From a checkpoint of a small mixture-of-experts model trained on Wikipedia: 64 SwiGLU neurons an expert, 4 picks a token.
Below are experts of layer 7 (counted from 0) of a mixture-of-experts language model. Rows are named router (the router's row for the expert), down (a neuron's output weights, with its number) and show model dimensions 0-127. Each number is 128 + 24 x the weight over its row's rms, rounded and kept within 0 to 255. Numbers have three digits each.
After each expert's rows: "comes before" lists some tokens at least twice as common just after its tokens as in all text. This comes from a sample of Wikipedia text that the model never trained on. Tokens count by the router's weight.

# expert 27
router:110152103118081179147138100108135119112081174143151116124132140137130125163149158098090187126175140174155143103122126093113111132116098119152114148153146136126102170084143148152155161095146144140106119119099128125104135133117090124126117145152108144121109102086170169150142119103093138075130115126176123142137107153126128118113099129091124160135127083097162104128109114146128106143141
down10:138161146066085091130079115139162092107124152114137108110144069136118133124113109128079141107155129136149099125098151161119137098130105170154133136108104131081168109126130156117122149126127131089088100147104122096091098118124129162127111118130118103111173137103119146111116159146161131105111121168122146111122119131142163121150120095129150154124145144093096187167099143158152139150127
comes before: " the", " a", "ed", "ing", " be", " been"

# expert 25
router:135103106102116158131158134107115083181143152131111130137140063147116164169141125124149084167142129113147119138121096144086137134140143132094128124116109134148148096145154139158123142129116160117213131132118151139137102093163150140112125141114118132109152117129181097168120168141121103121103123150154137123107078138111118116145148108151158151107114133085122130128129172117135190151149
down9:156151109139191107105123126131133130147146158105143126113110153113170112104113141153107180089119110121106114127131148093152130115143182125165105157108121124106112092084131149121117137100116160146122136154107137122179110141124087133150135140108156150164117163141102100139156100103142172127073125153153142132144135104120150126134106144144098129171147099181119110113161125081160130172119
comes before: "\n", " The", " He", " In", "|", " It"

# expert 33
router:138113164123125128165106113171103141164128138161118098148122149085127128102124129070121155096138163136110098119170149150126112154140106159095151167137174142116131125107161172147149173123150097164148098186078111165151125165116125107094108129151130142171110145114149089144135114136125122128125174107126081129126132139136149083150119130119100147123136126124130138163128129164137093101132
down6:130145126127143122127132142111137138130143154149120104120111131150108111115128089089172094108109104134131165145141152140138104132114126149138150107141141145096149149148110162159144119132090138119140118131114117138120148121107134142165096150097103145138134142114141128128170126173139051098144147129110125111116154128110110127132144142114144164159133102134140106153000109167097140136163
comes before: " in", " of", " to", " and", " by", " on"

# expert 47
router:132062155136103159166134139160112153140083103121108135138129140140112123135126148108108148113088139105105111128112145129143135147115106150136132170140111144136155110107115113165131120133150113162147108140085096156099167123152126107103126168166117167124135135129158096139114093142106153134156174104095135139130154125101165093119124133135131121172154079137152198176159120163096151131105
down41:116116097119110154147121165144127127160127158105129139154140125140169130134134120140077124107172105137107152137118133122110144103116104152134113087121123115182147131147118127151137121109107159135127080146151136157156110080150164140146104172102173100137087109155122117135148121148125146128110179132150069163122131124085100117108152139074119139142154082185116137090116113142128126165092
comes before: " in", "s", " of", " to", " by", " on"

# expert 9
router:139117107138128117110072101120125115120112153112096124128152148130099130125138108142117130115173100121120138129144088120131134096102102120137145101147090134129124163156133149127115168149074099134119147140168120129156130119110133145146179161100140076118152124172117129130175148116139091112144169112151110136122101161069197147112164132099077136104150141163114139138098109113167105148147
down0:160111094117106143110129157122115134147133082124123129146113164128130149142145168129099130138087106161127150095149157099140168121127123094166080148121110109106113169141144140113141118158139126122174161120132165100152120122159124126168127174102131094110153143107089114124111118084150165146140134155122135106101156135107106158148171172116128090095126114129142117183182082117114106119121
comes before: " the", "v", "f", "st", "ut", "c"

# expert 30
router:112151116097105089127150075138133115125117129178124115134132104146138134155151111109132137187108135102152150096105165093148157129147153118110104182144160138165187135137133152125099131079095124118119091169153107133087094131120133158131159157124137104167100152153139161142138159111123163130137054134162168142112091129144131110134115108139129136154130129111121099114134142146156127117124
down7:110190120148125078119174105167107145127147086145116143126136128156127146130140151167119131176090134167133164142131119150128118121121148097115172098148136104130118103167150143090087150164104123089151113162151145143129143115112137119146122124116091112170149137105096148130179173094125174096123124113104143154111131102141121115143119138106131142115111092102141122155135093157120070131126
comes before: "ed", "\n", "er", "ition", "ent", "ing"

# expert 37
router:141120151102138144173106066145157141165121095134127083140134147108088107114131131078115133095129140152095119141135148116185148134186135159113127127156133107124131142123142156131152155076106101123160098137085093145139118146121111116070090137095136154171115127134120099123123102125141126109113118093110102109119122155119152152130125133075101160115135132136114111136154132159155072101145
down2:147101085176123157180122130092160157136069119098191148159131151112162152129135097135121139139127105147129098114122111166148110124149166101139098164127119124144113093087153125116117145114157123082152136126106116120132069115151148155170163087166118140145122117127141133123136159121108134115114140097141169176088140135141110151124139128097123124153140110116097119130132147172140127165131
comes before: " of", ".", " in", " to", "ment", " and"

# expert 29
router:141082143102159087105151122107130072134164106085130140138100143126156114114119117128120121151143104108140086086097151124154159108138112150146138118157151139104078155078098133136124128112178125121165135132119091156125113138091125177159165125161149119136138117112126168092166123103113114112147107098096121136160140135117118147159144116141099143120111137111153151087071168137146158127135
down45:153142146140142115121089116146106123123168096166133084152165140117095161104118134155076111091168158097119120154149166134159120123135148172116174137114107118111132144118115153115111096109092133158127120133127089149120156145132145148128107104073127084124125123096134128164190112145161133086146056100143161145150098138113127168142149126141114132105124108123120109137100128128117127158126
comes before: "\n", " ", " 0", " 2", " 3", " 1"

# expert 2
router:124148100142148115111106146168139148145117076093163145086155151124160136092115138140156094124112123135139141158141076133142105160121160139118145144154111153119121130142141101129169154141102143137177084150101100105169134154165122113106160146097143122123161124139143105105116157142140123098113131128134139148156143142149090104143184117119159077139184137112148155144118095130135170159162
down7:119107145134079091118113079099115120124107154139100102165125151123148108153111137105125120114118142165144104086107103148091154094117138105088122082131154164105101127115145150101133144100147121094167133146135142124182141143091127167096111146153129160143112108171111106142151120104134122087114144155103150151118115105133167097170148119151086107143161102141127155149100114140122183133148
comes before: "|", "g", "ge", "e", "al", "ch"

# expert 20
router:077062127143149103158124128110113127105124134124150125133131111140152121095142110097115126126124111157103130124172122201082154152137133160113164150125139092115156136100077157155119144158148133109104140132117100113142125121112146109125155162137112107159109111163147144121093116118091112084152156109116082158137125099116122134127178170099139129078123157123126078132138101136121104134161
down0:118158129139149108145097127141117126101155143127141162129107128106140102128101150132102139111118135169112119168151131152078104096164122107167110122124100149118161150143144123112168135132120158148127113127138084073138126104129162115131168169129153084108112134127113153122068127083164162146112126158149126128111133142151118148112127115098138121112114149111146117068210098151177122145120
comes before: "==", "-", "y", " the", "===", ":"

# expert 39
router:139165090163146139088142112134161107123148145133128158111151126118117083107123079134124110174112134105166134143081152131114132129108142100108105133119113095105152161123139117177139081096135109133167120128163122147111138134145110156134171122157141082120115104108169133099175140121123106125131102115152169088119168118137151104100154141121091115127104108093114098138101118152089144159178
down6:174088123100163102109151110088137154085124128112087129125125126122115108143126136185172108107095137110112136107079109134105172179130135088093139054142099106119150146148109154137137151142085133105129121122120153095159142157139106124099119087113127125074150097120104148105122152098147132136152149152140085154104108181110125130147135113103117120128143135125141150138119141119128097126128
comes before: "\n", "-", " ", " S", " A", " N"

# expert 4
router:097124061112128122129114141101131111143115168128107124141147104149129127110134124122117168119121078113113115111147152125134175135150106119148129137119115109112149135139145097146112138086143159095129088107147148124112131076130144161141119124118092116175092109122132136093128081131083094146133100159090185121134124081132097185160138144141144096132157115147197134148145115112123167136128
down5:116117138148117117118171157162146117137138147141128152166101109120135128155128112121163106102102103120099119118093155151145087134155091155170122127151122122076112107132145138112154142137147145151165153176105147129129099146094140139171113109108165136144096109134116140164171098133086094105147133154101155127121131143110084123125119105103156091106159174118128134114062136142165152168156
comes before: " |", ",", "1", "0", "3", "8"

# expert 13
router:090127127131194121118135119160126152078139119132114137161117138124164097122121112099100121115111130124122117138144165137172170135166137132135157168147128158130091145094141125101140135140122167146129166126126084166143091143134144123080109075149167146142106114106163151098115104088130114109151089115148139134110114158090171136112137156168105101099124135100142157104080152139142150141122
down39:183140167119123131084121167154111162137149087137161128104145127140119119127107126111116166119141113108128096133091112115108129135128100085144179102160111105103064137144082165139126086104129142163123097146126108122158096152168114087122121105133099147153141113126168140111074109122119105103111103141165121141155127107109130127129123099168134123112103152107125111130195122137107135150124
comes before: "\n", " ", " 3", " 2", " 1", " S"

# expert 45
router:116131122102134098163118152146163163127116116114126095192126126111123093120106127103093113111128143120076153127166126119148120074138114169122154144136159140110077160103122147131156148130123135130123134105101121159125090140109157110110091069103149127127146169089156135101116111100163151131141118105102134127133119101147169129139134154119130156095144104137181162182087111145119119124093
down2:124107146129163149138123104116125155128118100108115143099106156136119116153152131097161146172083151110076113143129155143143141102098118104139072100125144109143161117159117113152109142178084080123152122123154109107114124064113107142088158127090134157118109146130108107122123133101171111150136151131154155147119133121124127102127130095116148155105171140158146107131191176106122125139093
comes before: " |", ",", " (", " and", ".", "'s"

# expert 46
router:109144177143101151080149132139130102118110177118158147130116132126118113123106126150109108161119125121109112128111098123125085106151155140098133105122120131150115079110120126132127101113145171150146153126051129129087153155131135076120127084135122110135146127116116112146183096170138105112120120119120144117099083138138134157111099121073101154110126167141147109130091080094153088107118
down10:090056139087093131092165153108122083107142141145168143112149120092128141150117136151133086116110089121067145113139123123144109161085167113133145149116128125111166124126125092121100113104127106170126142161124147105118087110124109132135142121103129155139126158112102161140112083168131134090165147141086103132123119115156142157137126110094136140107127077118119144146166141094108113123120
comes before: " the", " and", " a", " which", " M", " B"

# expert 8
router:123122144113095171142113149151184150095109061135109095149123113156138075165123111150117085110121145122095135163127105140133186166107130157121121109130171135086119138111131117127148133151151117166136126127152102125137118148115089119105095146141130134148154112128105107148116128136167172126101112076137095107155166134144147112132111180130131171126126134133131144137147134101152099078103
down8:081101145126119147136148098138109123129130131150140131108130130134140134173146144134128150146117131084147104157116097158108119114160129182135177146139162110101104144107131121146121131101137139172138090149099153133090121120113117152167104083097126154132119130131142096126145125135106103110102167123091133118112122142081138136101141127126122137118142162128115126151004074142143124112143
comes before: "s", ",", "a", "s,", " of", "s."

# expert 0
router:090160162138095167132134106118127138127135149136117111105141135121131131139135117122162129132123099152092114112160170152149092165128125113163117109134095098101125127161140149121157160124109136117157133174109107104125054135133131130170117117090131172105093134136158114160139144134100109151129107129110078126138097118120165130113153139113185093139169123153136153194169147133123127171150
down11:131136151122138131118118145160123145133129174156077125103137096114147172153151150121177138129129141145079147131085116132102113140136134139130143107130128128171160144142113099097121085075119117089110144133133189119153165128136135144137102124076131129105147108118118107130094155172119122146157177167125094101163143138131155132120129126131152135138081119086117116123079126148087172151154
comes before: "-", "|", "\n", "ed", "|---|---|---|---", "1"

# expert 43
router:088139109115132089097114132170120101123119158118170084135092088115148100092120117108124193168132122130125110128142116129133170097116102112134136149113107141121140105128155117089120161110162107113125099110114143147108146125109130174078105112077112141126189164125152134144129147163097146138130115148117167149150103077159108157090133128129101142154137168122138149091145135109151127115117
down8:157097122110129126105135112099145147117146125089147143122067123183139150144162105115110130148097135159155146092121152070151158127126095121127087131157099140187123125136151115129115128139114081126129163153095147153128099122146129109125097101143140154128122118154112198114105164171161119121136114111101124168085144133140133098116114101147119103102131137093125125125179102125156116165127
comes before: " |", " 0", ";", " ", " 2", " 3"

# expert 19
router:151102113096103119087135126127119141154108142149117127146097122151115109131100103165130097118094140119079140106136183136177126135102086129117123162127127131121099131127139138111141151105091123146116147173107138158169131134136161100153089079118131145171139100139165088155108101121136109149158173104114141172158147102169117148091138183130098137083115121107135134155151135128144118144095
down3:098112120118097133158139106096150153118126168138161136124147137139098118113128125132141133111121075120103123123141116111132169141136172157121129129107105081095150108075140149132119157100166074148158070129068087137107126087152135127127097136130134138151148138118132138137135101157131152103139070151075125142164147132098097156122150146158147112140102111167091168141096119150128130130128
comes before: " |", ")", ",", "\n", ".", "–"

# expert 41
router:092168116100068148106138137151130144134150133135156141159131114158138133127103105173164142132084111141102122107116155143155132114130109094118132117107100118145145143158089082137118155104141125123101112141129127122151126112135153126164144110132163098138128133178130068150080143150095116153166151139091147151159133134184096147096111145131150155105171146100167119149117155118154129176121
down4:127116145158121146159118112130119104106124120145117105148125137146164157164125159138109130102141129122154089083135133093102145154129145170108132108129120147103075076113152135127128147181094190100170124115130144171107124101111116136144082126153130096131152148171161142130118137129149115133062111143166144125116115122141138103186136090140143124142137149153162118122128122087120123099177
comes before: " |", "8", "5", "6", "2", "9"